Weights of a small mixture-of-experts language model, trained from scratch on English Wikipedia.
Size: 13 layers, width 128, vocabulary 8192, 33.7M parameters.
Training: a variant of Adam for the experts, 6255 steps.
Below are experts of layer 5 (counted from 0) of a mixture-of-experts language model. Rows are named router (the router's row for the expert), up (a neuron's input weights, with its number), down (a neuron's output weights, with its number) and show model dimensions 0-127. Each number is 128 + 32 x the weight over its row's rms, rounded and kept within 0 to 255. Numbers have three digits each.
After each expert's rows: "mostly gets" lists some tokens that are sent to it at least half of the time; "raises" lists some tokens whose logits its average output raises strongly, later layers aside. This comes from a sample of Wikipedia text that the model never trained on.

# expert 31
router:175162086129160109071056094089125158126104139107133141085140171142165119131152163103179178161142055139162077100147135148133149193110148147077083121092181149194111170096106157134128130118075101133100125129102174109157159076109124093160089209112099120156106147112149129103161151113095196109136126128115124090143096098087115091103116167163112102140173090149086118087091169152094162152171
up0:075132125133151104133144107140158144132103130196148043144142115134141082075137112124139169071134147152173111178146069130136147063190140126169128078159122107112158079175128144151139138116109089121068194052091137142108122165167127120090096150139233165089119102134084117123062095134099132201132118176137137163100080111126158122147138143165088127140112138179106145137128133114158151119114
down0:160119099165146162131128122111135165119132163117129164120117153158103155171139062141162105102126099107056174153123145154127157155073120079132140121090082151085114061120201166162088117186165102100190091081142184114111145118150019165105092127151053121137167149112153168158080147137103118129113117098170131120150097104121175118127130145087133157113113099065154116104165136078144145173146
up1:150170139127105215176156153157111102074197152096112148149159092088159144138106147161136128147077124129110147104134146150098104073095213101100122128144137131132159046117137140082065117128114155098091085102126171149130105174151132141099165118124137099142100119114070124130091123217109128137101150087078095141127092131176139164137149152112115113111166161142156117189084053112120125077072
down1:118118042133139154097189110124111118083156064172139137118150125090082132129136145166184106140125162107157091159165102149118161118113135190132069173128106105128124112189139129169108112119167135125072145146120211155157202158141139147140133191102122116135128100140088130128196095076123120181121090101175123117170090128134125099092079081136131075114151052133110158161146082112142139076151
up2:129123157067138130218151132111135151069184152105149132114088135095132152104121104154162082136116132097120120123159176076062130026104102118143113110141109122126073109142115145111170092136111192153101163182173145144130140210090183184144149079122137125129126069123181120137141097188106089145084117171172130125111178144137124120136104117094109090123127184103170142120168087088134144125149
down2:153078089070128108151090127138175136095147084134070160072116127139117120183135135091218105150187089138097122146144189157109090148136173110156104165095140138173161142216100140156119127138159109131102062115157205125124095122140078106178145117144108141130125140142117106123161125131056122140118136070186095139124047115123116174091133120088147070131109102178125142131139162111146155094107
up3:140157154141139156145115148181100113113164127146224154119149160202136163137148078089108133160125150140158107126075159122135115117141106133099104079154068176161110112115151172085127153152078087118141133096156153148152185124140085142152158093142128163157107082138032102113163088083083141158129139137067087106150127109137155105137215124178085165098113115174110134125112062113175128121165
down3:128123119112118103098110098146113125102141097126079133142109121128123129086097142144158171080138120094171171152134132119128167148170173241068130134154107131103103152083119103209131142137074160132115132218123034139173129117092102063163169181082166189122143110152154111090161131121083110131139156121132119134145121131125076128161072131116056095158118122128153135075176135137131112164155
up4:122069138089125138128083131124102137201118160145181075123125121162087132112120129086144090134051099132144146139066173118154136103119110107134105106120078182192165133128159124152104127124161083132203135087146103166118089186169155061120199132143118097089139127117149087093163172147114111176123142114095080140077153118065145138126144121121105168093084171139056096068122105109127137096133
down4:174114108181126122100108169129113102097121144114142186081106079133157120165127165146144126048088114087161167151148152116164122135148136125097076126156098134112099132137097162109137131131145155122138128132133196147143076130112061158189087064114159161144047132159105123137147167081141152041115163169097084116104104104118191158130161143129182163167119110139176131172156069102129118095062
mostly gets: " Total", " Coordinates", " Website", " Genre", " Occupation", " Born"
raises: " previous", " ago", "lie"

# expert 2
router:159138099104165092104092097100164167091100166095093149087113168148166156158138165082163155170114090093108093151174143162077147165096163159099100130092167100155099168104093163166092132094156108154103089104156159096166133158093163165171092176091092132160092167074151094144163156124138102129131089158163108095138091090157089093093091160132162093165178095095154092152093164154095166156164
up0:117135203130054148146144184169086102168132087124134106151144123091113123132102097178118076092120138140106124098107125082157122106164080096166161148160101137133128113106176104100130114163118131119160191120124078165103128112102084091073135117140180132094148113154118100110099099109125114095115137115082123169098122158118156169171157051127081161056085158198073191134161101100148083067132
down0:116110157199113096120129186122118162104091153093155064124151152141144136110119057108156142120116098132144142111092198056155156140112126118160128133091199094132125169115090204117105133079083109160162134122120145089167136185124145102134171130048130118152106139129087145112145129132134141145110153149155146094076138154168060189150098120113151123106169137077077088118154166114058164182159
up1:102109204134104145123144147177130052133137101151133159153119066128090148131139111157108149093162156148109163092094163118116076131179135111158105150180096162112140058141180104129146099165154154118146102142111073192086105127121054101109190079159154171106132049142091145117105092096069133143103120114111102144141167141151137152134127083138084157070131146143078191142129113142161100071102
down1:184107093097160074122182115161098151165130123116129121092129193099068188074138065107119119121121147152121118068127083148109207122104101135106139153170128066128142115103139131187127153120064131095133078142131119194196143105106163119119208107158129172095159152126176137129144073099128100126146098141107128081152102140106137149142130098150133113161205131088186068152135142134162135121125
up2:104132202104068155139160161181088085112134074138113116152113099135099118123123104146082121105136129167130153103093147086144140090134092099146160106192108131107131071104151107120152120156140116080130124156113098153107094110119064120107148130173159115067136057157100111143053119126130102135113118079066148195116155140104164155227182077130104155097106154187114128096172071115136098106110
down2:121140060187159165135141100125126118139081068123122043091138106085096140115166087157141102171148161138110144181108085150067111067125088121168144209150146159158083145107118147194066131101151153071114126170152152076151177184111120161099175123118066124088183147072171138124102126122110116151137174131101164129144100162114143119105178164151109131139143093095139117150128135120141129092106
up3:093102178157137202168152132184100107122147136138155115131139123183147064072172123157091132093143199138091142089130051094142098094149136095158171119151127173134140138165179120105136119089073134066155141100139067165130109121125109116114159134152135093105140115161144127140096130175098180146108135180113152142119102194110189126164157103146095159119106142192163186097177097091156079111106
down3:140078199156103168148075174121172134129185124152150096130047137113115133128131159096128147133157088144138148170064156118064120136147081160151136174117108112130142178093131081108135089136097113086149155107140096093121161073183106153106118148141192145131144136149200097156166093093103147135122135179128063138131156139122124134108098060132087149116152086093121111176100164092148156130038
up4:115059153135098193090161156131125103153163099144106111180144113174076172109128146163101155087104168156120153072062132101136097135147145081140154109152122161110132072154209126096166132138115131146123185173148125142079117122113118119163139125131140153060157110151134103076085123104108157114098124100087093139104163199154141147142152057105111131087082144209148150103158107093164074087103
down4:138103116063078172173097100140147115179167109088090093157151142135099120180110035154180127089159099129093140101141160140105144099130157127146119157115152141153163120094149148140061140144088140132096163077120103211134133158100126123182159121197144134140180130135160127159122103123194131088112095099113108150157141138148061145151059102136111093079167078141150143058157109096128110162161
mostly gets: " there", " There", "4", "There", "3", "5"
raises: "aceae", " manuscript", " buried", " inscription", " painter", " statue"

# expert 58
router:155105090093159106148079098141098166133098165106086145092148101145152147164148177125123127136113091089094099140150086173075137152119151153125108152096173091162076146112076174158095144114115080123070073117145153109140148148121149133175087159075100122177110159128144127127143185110206151164144112172177113096146093095098111131090090164103174081166124097095177094164096155141122162166217
up0:159152125125107185181138141150156143133112134184095165193129145098091109137125165098129102147104163142128161146102117117107092137152101111167137203133055137154125113188091095147155105166112153080064133167183116127130121165115179073083158127165098117075178127108121126143126086122137107135116188137129134201123105102030113124099158065120119156141097076101145097130137136209112138152093
down0:194147138153105147146126136127146174106097103159166100171172175124071087117106192133098124173080123167143191117150124088191148131142139156106141156094113080045137134140102089141060133114108168134119159138077154123133097140163139131083120070123154073114164121104138140137155144088096077148100168091113174134138125167128119127053117083121092157091106128215193117139098125107113163094131
up1:123160125079131134069123154143086117194135116158140173145155106140110145179142128179096059136077129140134147122120158135154121112099121160034091131064139150178139107078202130098131151131121130160133183123148118106170118131142155120136189146135105148148171137142114147136140130099113107036080151064076138149159105109147163148137134096051135139042179138158115145070156123148102141107097
down1:117164151117129102139159173157100105066088150098064139111129120133167113117124107140120112196080146137152183158124131126101121125190030115182156095131044129106135121150137118177098128120191149095112157118170136128167101131070165152094135071115146168136145169103079109175174134151118116175120201151128124091086127132137092111110135174139126153113151202121100133110120154139111131069061
up2:092125196132079145156154162117090078176162134118154144147098114133100122136142081149088135109114126159130181095078159105130142113132057115128127124131096161097172113146203066101151105125137201155160131130143080161073115118119095099113167082144173186088130095151123102121085111130091124086129148095077114144122166185100181116196135067104101155090132165141099174135168083115130085097086
down2:103102180136136093079179127162123156123178137130170076138103101086160136139117113087144151147097107135140110121133138141094187180128151100098106121174075134120108215131136201088101139153130064100131135084125127157043188111109163128175133116134139074136178133137099116143172118162122116141062109134122149090138089150112052159150134121135183163197135129135110102195118144130100177149084
up3:141116127190151162140198089151098102090132106117136168136145134168055181124104169090065113138176161165128109093048102051149171128094089085090136169095137123075129096122156136159137105153123122111106098151144103110109155054138103152113106162103170083117144128152092128089120104100166136152106081122121187126109136121147162185155121102141116153122122141191142143102117126185208105074130
down3:110143164128140083133141122138146144135110193152175125159121160158162047141104144110118114167106119133174137192114170120130053140138114081158096109110128139121123184088110154125151135146143086120129152100062137069131116151112144186099151088082084176149134171102158098184148104055139173174143094147167121110156136123087153130118127147112203069155129078113113072103167107082109130167062
up4:121104142092082099131148130159121097094145115154128119119117087089073163158156112148108170118182190135132226167092104157068108166159132098081173154247121138136128131102111104090116119123118096122115139133137108062158078153192082137138099079144188175120189106182097102124056147099139124152131126159140122177147160146135114155182178111149144119120138114163127120137131124144144092129121
down4:116102143136104145103146122137109110134152089144075177050173115095166180152128103080143169122184152174134082103100071161114146095146164149130118066142095120105154056077141175102181128095114145130145154157070138165145118110128090157138154113205136082136145123152152115119133110123149127101157137126121141191127129068162040152140113132094176100075178168076105112128170163160131174132111
mostly gets: ")", ",", "),", "\",", "]", ");"
raises: "\"", " as", " and", " but"

# expert 3
router:154139100103168090105091094097168163093102164093095150089119166144165154157137160084164152170118090093118096145169143160086145160097163164106102135088170094158097168104099161169090127079142110139111096107152165093166131159081160167171093176095095127159088172077151123138169160126141103127146089155166106090140092092153085087089091162133159090167180089094155093150096166158092171160170
up0:120146186097076129107182156185083088208115134142167172165098093111111106139112109181099131096128166143125135121132157115130163152152124103161156110165102124075130133183159121075131069143124147143157127120126061129112102139187120083095112103175118151124139155132102110107087129114141183105127217122060188157076148120143126169203146097171118150132101168114160138094151096107082097104085
down0:117188140150209166141138134121126160141133166152134081197176117117073150176107107134120101101089172087124108105172151127147094119109134088084083146040173094159176157103103134057121131095101120110110174145113135137122107090145111107106135132160136087176064102118174090230150102100142132124144125135082155071161095106134104146146136128141076119173119125096167143168107121178101143138151
up1:120157181173117171146103130169097094135129078167119147160107094094124116073077118122108096076161130157119130153100115106143118078164107110184148212151103112108149130181165089113141164099169185124138067179063126177083114110146082110058150140121149178137113035158120163144103128149116186137119112101091125134159109134139181122149111099163129179131116199118107123132170101121139124093098
down1:099159181119136125160123147094148129191064117113107141115105156173109155078150132142134105098143144157107114149135132101117147130102107199152127110137120084146135097160063130105144105109076107148112116144124096088112139069134132057148197094144139161142172183167175133105136112095119136111136108172139122131170129118008105135115110087102134081125193202140091155106138216129079164148138
up2:056086178165137134172186124118099100137122102149137106150113084168155110104173109176134126109111161143123097092157135078124162138128092097142122105112047157093108128092172118085160110112153138101147109099186084143087135076147110128122169119195163074177174132175176157133122084109124150109137175141105168162095109166094130155158167114103135164109144157110146121127205047123161117078087
down2:119127161127158147131136061190103191093091122056114151135116134117157080135112196130075151145114237085129093122126143099134109173136161090078100110128195146176155143151125110128094105101124149110115115182136171128104151164131087117144122170137067138134148149130140126154117112148155145129083106090120076134091133156176109183204117094147116125148121118169134063084147165091160095077150
up3:104115192162111163183155180161057075142117077133127148174138098103087093110094090192085118105117155133113122125129147091119137097142112091140159134130083146095157075131188077101142097106142169111160121127132097154091126110139104090060168102155181152125130125155114083127109079143121138094133139080064146174088146146108162166178159098131083157085124208155155136121165088108161091087118
down3:073036094123107163175191154118124065115147134156145139159111133129120142177130162117097166096160147102123080172110135145171098173106142122105101159149144150103195134143203124140104151175190149064156115097165102088117126115161165111104136118164144151097088154104193126114073109114144095154145145088116116160146114116120162170152110095116102138142114176129098108086165146108136038105197
up4:111073179181098147131189177185090110124146113116188159135084144111097123124068070133104069112124126151156099151131109086101128120128089107129119149170097146095158124176166111113097095167117135069118129184150151172104145111137123106064129098147126107087119073148085159086056118094104151141104106113100128147135163164174182135143139050115124168094089158121129197127189121070132133112124
down4:088126156064146070140143170091141183074113101142166138085080114154119074079120116135097106125090088142089126150135116140155177093155102157197161107096095110185125133108121182094124113146118139167120093091146154106134124108111180083150156112192140152123150106123154187063166147139057138149136131168100167080110051135107109130158126110165149103112207119132112111168119124055134113133160
mostly gets: " Hall", " Miller", " Wisconsin", " Butler", " Martin", " Field"
raises: "aceae", "gastropod", "disambiguation", "ensis", "ably"

# expert 29
router:150143076113181100122057105147148134093127128122120126112175156102171147156137183090157126192125126100089114089129168149099117165114159175134146125063121080120107157055111174149081120098167157128069096150105177150135116180099139134136091131061137122139105167111146125175167148176112141162121085123159111098164106124131091106076088189162189078162158116075135075130093170130104139158164
up0:126173166190177156175138159156189125112148139126100146118086104171061167127155135122110163138130139130136129102090138111076078144139145057142162187166066130113109118180095141118182099156134142127104127119095108106023134132183095177149145115092144069123105154142094113168148140096074168170128166126117068105117217132104120164147146105137145149119118153162125149117122060120115112097127
down0:116180185070198157115124112198144141141162183196070192139103151088108130140092119125115161144150134132103119127113135083110134139193131068097149122123107095090132156122077124093127128114128133144054158132082088123122121133151119126084077093104175141084137129140150152130115119212107122112139163114124112137035150147072066128158136126165121158066112103119164155142184084159139110125138
up1:119159157102080185174110113170094119149188146116206144142133189140136107061089096139124087083127115132111089135156149121135139145214065153130105116097130125148136112070147105128160119129151143097180157153103070131101164095089147137111128157176116132176086135105091125144154116111158164053168152092107157104139136113125095214119138106110089150060108147139065149075102079149122114120124
down1:093112185222088136089163085185137127136157106105132156164048109194169122105130120211154158143075152123144139121079150113159102126157144105148112130095111154090134092167110082139104116140117132116151111025115140184136190072091152142154131114125139145205108168146084157059135141128108096118138133096101137155098124138129123131112181120137095144154109098113109159085125098153129079133147
up2:149168147116107212142156146187129083159130175160153195181147086103116125148135146120141112128125129118097137074060139105111075130056130057187110143140069116103091133142108129059101147149106120139126121122171113168085065124163152183136133074174167126027151155170174154128154136144073141134151194142127122091135128117175127153134110124111126129133132138109127166151107136133079117122098
down2:116114168110091166157112125102137159050085105143059142075127157157190156109129093133147144124069090107176156069087165106053152135171045108164109132119120123093155204158084179171147125161174149122135136162165167110138105127121173134128115163094134132122162094151124138125123136146153109168131165143158105145123134113085134145144116135170142069108053169108106090096183163077125118112142
up3:107163138119116088174101137151169049096130118158137055144141127169120067135214146119113155076076144146127177065082115152123150106112122154170182049157137146111131109114159138141201139163133161155135119114158137132111091152121089127139163078090206178140133096138102148164113098104100142118149113045088151128128128161097089102204137125121135171124149120139108104119130074120146129117087
down3:116160149175058125111171095142126180169153167144171103098122107136133146151162093145134117120130141177134100153138081129182135233160202110135125129136172105110130075112127146141131156129122119126092135154103139137120149118107103081124099052140062090152151125114132128084141216106132095174105154141184057132078102104169135130057106092069136086134106164112134119107175147146138144085159
up4:087127165128091138131149080153076095183149164081124131129072170132053098118163159153087154106166150086136141152124095110195124154162136100149089146149134137149114156196154128131170145128135133143165226176123064102104205129121122125163141105138150168141137083134160134081127111065151102125132080124125138152139135165125131155156172075103150165122108093142153168109156118138147061113209
down4:114132136174118134161150126157094134148089111099142066124181158150130170113157132156182111147117158126127192165130104069130069121127095118148183071066044075104146160156156136116122130104117088111152141116096193135143128130118122119082160114141180133135130142197117148193143116149128140166129099098170067160107051108149124132117166066072049095103150082114135128160114139080136139139100
mostly gets: " to", " he", " his", " her", " not", " their"
raises: " have", "pe", "va"

# expert 6
router:157097094113131081131105113082168172159062156074116122121121179152154161148096148098180132190130100080176083094099135163112142186110141103125100160129166076148148192100109145108121142112175132137167123151113152093152138175111135141160082109064108146178114153105113127155170192117116095128144142157160144100135166092157116099103074163078166102170102083082114108156074168140092176167165
up0:091109129079149197199081167119154143132100108191119130099125095149146088117131135187120092115073112117148154112125156083071092104139160116138118138153111144180174120132140166149195140097155181132132143138063100094050110151158144187127209147133121150147148111144082121116155133091071095109129096107142138125138172123097117179084157104077064097119102149141122077110159131172183145101131
down0:076112151120152159119109184047117100161110130172163205192098195111123122137141150081103133175087123130099154115107124131127119089104101078120155148186099127113038156160175119118114115111111161129163074162109165133127095090145129142104148160090117180090137135129160137084196108089088126123125189099072150147135172126131150114150127151140128122125131145152196148176080098139086150105069
up1:084137142154033126123159134195105080141206121135143134115148111118048119172107134120138142138149140137095153150081176066080153184116099129103131094181150151131166124102144044163091121131156107123116106129136122112158111136098105116137154135153150087155128125111105104093072103145213145172114143070104110139147157111137105183177139119108117206110152119190099116159155129143143062107149
down1:109135169179161128127121111103121126138087139133159163094154170085142106112107127194059158141129105082157129134099106151141133220094162129101070125130183098146085136102132168138099127133122104126116158143162121103123130144118239135141133113133144087155113169084134150154151102125096095146135160119118142171119103158137091054069086143184136109130183115179139193178113162046131177109098
up2:077103166093107141115098135138101158138134097128140187152126127139103108206108119166171102128194201137126115175131064157111175159086062115150146109160126107104163125100182149161178128149149193137103159126092077153111176144098114203080118120143164091124121140112164139159124132103061062192152134087136160135099146133083155118159160110114133076150152074153159116131172165150147146128143
down2:156097148152140160114142153144086186142111141133137084102120101068134095123173112116098135140162177111135110094134184134089131140116112132057128148100116162141094161090152154136099139130139145108193094093084114152158233142082100146123098162100079126177157114141152098098119165119202172135139065064096079133181140133161188109110124129132140109120059119092162128077205154147155108131131
up3:085132165165093141185166200109091139112142072128143148150132128127124148096078101138086136115097179134129096133098099107059178097084085181144161072195135131068159122111149131125188149135180090112111070144130114177119184124128152174177164104116180131141095163119120107155098137179130170186133138084109151113170158087071144152179144114114126115152130114156098103113169077146134102102155
down3:143185116181163096177172127152100139103077115127101106143121097173155171117096202146047133149057088107162141114136126135127123147162141118143169056142131080131109122109106183096158128157092096136082151118091163150103134103098114170120046118138153045134119119141137140160143094119125174081125086113175065142170109093154091138129180118133152172085149101099136139143110164153108177158095
up4:133057152111150190192142140090110112137135085138070163096139124141050101145172144158088151112097156136141090121121100064065118129101193082069140127153111112130143118157114139167116118131136140125098168171129053185136113154116157142155135187120113111120145133108138140125136135174043099109124060144154151141136102144042157171037156127106122094131134160138138117083158110125119145127097
down4:093178108120117176118181064090116138170194098131155177158067162111125085089157161122132095166100186131153102106153136167128061147170080140104116109140066151095134165148109199093104127112106124138155081191108171103103166127121070116096166135163079131146134092137108149137169174115125087114125135149113101146106089099123099120179137141086125065206123111124164144158154111082122146108161
mostly gets: "\".", ".\"", "\n", ").", ".", "$$"
raises: "\n", "|", "S", "Con", "St", "Ar"

# expert 5
router:191128085189172101075113086077129155125086132116096172074116149101163176135118160109155132171143086120138077150149107140124158162115143138098076165080160088182080175104115172172118140101154123142087139152112140106153145111093172129162098190106096117144091171106127106153172155059150120139142101112144137100169105110102097087069107159152132073165189094112103126117105176189123173135157
up0:147125135138140134195122135152131137110093146140074146121128151128092053086196150092097103143165152111140136099119078171155136113111118060136156141105137182184119112162115075141164149091143179140128158128204120071119127163117106144167132131110153115092102117098136135149168097095091133141157091084081115152035124201050194100158166160178146135121112116111157171087139113107116129090147
down0:224129108067120114155137086127113193127127159096137101152145093142116099148114107226201098184115107146154083146113095159160132127097107112134108132120119109142152170124141110104125123160086151134151134152115172127167155074146121110089082134069108158137118153164170187154170111122164181108151121145127112127194161083078094074121147168146108085086145074115117132150088143094063143135080
up1:115188128091148160113161124164171063112184140178108142135113099166165108197105147128103174099113133140122147098176130104111174135152136139106185131122070112108172129129143173089141121115099169116121097181087121107130062061109131126142158126100128116145126053131124125105116124116150090069158119193120108140117186111183148164127158118157109119116086120174228190060128115106111138172120
down1:135201149116113124134091141104124133165154198163148159149137086102136123109102148118094188106119076127116110069149149036139104192134148158070076159168178131103095127095151137107118139112172153122150153176168149097078162085182124115123137136130119163162155061132096118094100107112178131155143188113091135150085163174070114114147117111094115075122094116188161139133107085161116080146103
up2:120121128131076163135170142116114102179149146152160120192190124153125100124125147139142199062124140094169118085098088122098069137132130144099120152125113115149176119129194173096118125122057070117137180111145114115107096104154118088114155140190122190180111122126165126047125087160120122062132086171138104133154048162197163104144110116156087127117112114183096125142116132080152106111111
down2:124115167118134111165167141131134181112155203140136124181164162114172108092109083060046078105148149147153069115110170126145095148167165165108092136125130141067188127071113194107122120093118107136141097112123132168118170121097101190105104173057147091125104101146093139127169097114137176180133175128122116065138138136131147105166109118105153055158117144132121096092113139144091183145157
up3:141113145160134142145163125116079130181103128104110148153103132144123130081168065172140148058093149145107133114125115094140140143102095069120138135105131128127146098195179104063081119134084114098089180138190119200070150142175090091122148128130124211068151113153182113105142155125108156160152168188143114120147095135109137065161103117119140145063099182128151129107172060124109118140076
down3:094054099107049036144112100098143120132135114136160145095093089138136092136152096063041058181119109203177091137180146127130125116146094147129127194100107135174183160130184146194158143123107162148177121136140166112102159117128106137176131177148095117145130114125089132111096093144124137109119131148127120147109175122125144141143149131115122185125123148116106140052155158077115167120158
up4:139176142198099112112104173120116111151102089117153141155082131117119123071123116164156154114139150098120145127153105113156189111110095143156094147109067139042118140142210081121062153127149127145192198103123069149064135072123138051155142111164145098140160120116139154115145179099143118051150099146142053136169105113110123120123099123165113168114119152106126167097110133065139139088135
down4:156104125126120116067095125167141164143133118152132153136073123080137178101150121106161086113094105121091102139162089128162138155204191124135096116108148143153115149216085145122127094118096145145093120100173138182101164136109077151133095149082120162075112107093120157111112101213143206157131121152110134083176155078074070093050168114157102153152075131156108105132126126112156143154154
mostly gets: "′", "″", " UTC", " sq", " ft", " lb"
raises: " speech", "ges", "!", "die", "action"

# expert 35
router:175169076106161119160131090135124158101118129051122199091107162105119137136144153134170143138138087111118153154137124145107072114082184112114130143169153088118108133079095189164164145119129145147076065129097183139186141146114148109110101100053080162172113157113165135075172116150130127109155154163161151114156097127170115122095069170135169086145131099110090102212154151120081181146123
up0:094152143190166158144131119148075132142069106162141104140110106125149180163094159156135096072148111114002136144176099070127082105186142103155134120203112119137129088110157136103142108119151136103106144104107122131153082124072118153105100111106108114182131104117160095139113065155100128097146223190136105118113132167181162159115160128142100128120112099148143153157158133155145132114048
down0:143114115073129194099091118126082106105163097114111144156066147144100146119146097155125138102089122138120132142111108125085151152125120198132212137152044154131120170107141064198134164065131155133155120159112103109185105087118186121078158170116107137084091116156136079172145181123157154110099201147154127157100094174122090185106136167180119158132096135114072135082133139107105121121117
up1:131154160130077151094129108159134105123180145119184154172102170084134174100133152192141120055174116196073180084154098104155159114129115136128158119158154126191136142133104095180126117113159093076153076156088121102115129050078169094104162152087088170160106074134075138098122174109151151120142064070141141098130123079141152133115124138142120190115133103084126166107147099151104132113150
down1:143063102097127133122129129103123112160101146081156201107136153111118089111124156102158129172096088146220137114115143171142066125110139159152121104101168178097138158188138170109088121151113076124098106171054204124081106173116140137156204147191144096116141195116143104104135143149071123105147133089112108133110059138161160084133058103178156110120103127129117127114119149131165162124129
up2:078119128094106109163184144153115133134154176173193136150213078133128065104130109146150117159071131133148129108181146144128086180095131073136170164159106169129118168076099134120141110141166051137135118159188133128136162181137141141100191056145119172060182132180134132086163133128132124107141159121101148074116114150118142188137124119184134142124107133098117096151118129091114091070108
down2:089070098114149143184168114125162092132134137139130096116126136127081141166098157109255101135106101152196131100045158096122149165062104133164152113137078132127147111135166134123092133132125137125109056143075198186085146082142176149120149139151138083117116142155145155132111182080094091149107086125125129143170121125139111109080169142090139104087142154127092150134131146152139158120114
up3:105148139095108161145119156143133112220173149119172126134080159132151111157159104179129086133087117082028098159035107137175154113104110164201154067153122223125128142100173119127104106139089094119158105047093128193131101153150115100127131089099121144135087145137114147111121113155134093122157180101130095137125112106121118103148100109155113153092124076072134121151112107162139123110099
down3:082142120127116180155084169105094048134169142064072101184112110191086138111139151131112196144114082120206163134189118106051153096087099098130108111129125073136090113127186126122097110097105126133146081170096119158101098093176145135102194121163141132112159164137149120189131121145126143177147080132150126114131186129163124147074100103106135116116164133185116131124139104136174093154119
up4:131096130192144129102131135114114119237043076098186174154110128077163109109180134164113148097150136108077147122169066098150130123113175112101175125145148127071103151190112113084081104161118139138136134145144122148133145121129113166110084078125103166100138129128128148110097116175078112094147211134165136127153084160090152137111139124160136106107065150168103186162110142097134147099072
down4:127112113116140113152081174105081107146109136139097151168142125136143129132087064129088178093153076129156159116081166197102136105119111160084168064123120149075094164099158109119158126153175140144157104163136153135170064095140082137108188100108186139086160134113105080090169116101131117200163085111125113120178122084134136142168108195130163144165124095110102181193128060147122137143090
mostly gets: " life", " man", " car", " air", " species", " field"
raises: "s", "'", "–", "c", " ", "f"

# expert 13
router:160136099103166089106089095100163164092098167099091148090107167146162157158138165081164154167115093095113092147169142163082148169096162161102098131090170099154096170102100160167088121091152108132100089101155161093166131158086164167169094175093095130160092170090147151143168160125139101128126090159166107092140092090158089090090089165132161091165176094089154091152094166154090167155167
up0:099112194138103170156154160134074090137118086141143128150148112113086112107092082156084119080157142174138153114076116085139105108144095103160137148169087168100122070126182091111162109152128152122166162104119080146099124078148090100099175087167170116107123098135101134153093105148117162116142127110108154166101157156113202131177170065125100161095091185158110165105190088086178081069123
down0:162156097124194136117061090112164145149114158139154105148125090123067167113067148150154095080142124148189134119123112113165112178112114138074131168143110126131114221089068103103092125134100180150161106117114104095136134097140133112148184131254118122200131122096108129139096103082146096173141131113133156128124140159116096149109141184134120167066114084200124101136131134131096116153124
up1:121060156136137134105114120084115108185129058094144149159103122169138159077161111152098109080155144100180153061042128138156139116119143149127117166097056135127163065143153101110179073138168143151124161171139085130081154103092124083143166093137178124127159128110136124133122082109091169109117110167155098150121105175186103114166148083101098165129116138085128200085142091071127097108134
down1:106130135109113096138092139105136090165120140068167147167154130158140089186136145156065138167169175061126107129150180152153120122169079136088119185117128132140115142130161056134070120113125153182131086093102109119101108154124115126163134123104052176143158075136146138123136123106174072124163135100090148052149139200128092096175090092121105157125173105097148188172145132134068103082149
up2:090116211155084156153164145152077099149144102148154132158140110113104124114078087149067116098142145169141140096084122081158124108148084110161138157144070157102130094152148091084156128143097143113133159123122071178059136121137079100079183092166170114098131091150110148122102122101120148140128141127080129158120143150111169138194170066119085165052099140173091167139148071121169078102086
down2:151177113163066129167151137120134164123120168146167067176099111144155110143074102103079146062117121116155083118092100111158213112133143107105154137134109163125099185071152107140150109143095085096126149088083133137116168119117172084135048166154097140195229167107126096090128100111130083135137122137125126073117179098147074113131123150155128165108156165103080134147092126138149098133158
up3:087126173170110151197173135149094111153136108151157123194132111107110123091099099129082126090133129173150168111079155107176142109168086120181161158142101140062170098174142099111165132178124126124138173150160106171097142066137104091119169105140165109090140109162128156127105096078163144121118158094061104151124133148147187124166134076127114174091092186097091185123153071122152062101104
down3:130155116090120120151103120044097130164102125144143081142050129168170177147169105127159184163124101122084094144205110120088107182110201110093095088136128113150123141081077152137117145140132136112179143109098143132138132120124135130179149111112116126174168190067154101135135106174124110148145089179140126147143076102097108150097144130157110076123113116152120125095061186116114172157225
up4:078125190144100195151154128174095096138141106131137101123123084123087141151144085144113103104108107156158148103128153114104134085175126059112179172124117171151106125144161102090131057161116102112133147133119084140081085140151083136127174139205164106140146088170104153145143103113119171109127146085117118191128134147146143179159224092097140182066129167145082154137171071151144089096093
down4:091158176120158152105150129166162120132131130139086098075150078161199134179134196165108110180122114098120116181180067085088121115194132132083161153078113119125072134131146152126099101149141090166130158114141145062130096140069120110111167122113090114135152128142028151144115094123101051186118078175161106126173070120146090124114137131157131125145126111081155141154110159123141092139106
mostly gets: " Lewis", " Leonard", " Stewart", "---|---|---|---|", " Division", " Chevrolet"
raises: "profit", "ça", " ibn", " inscription"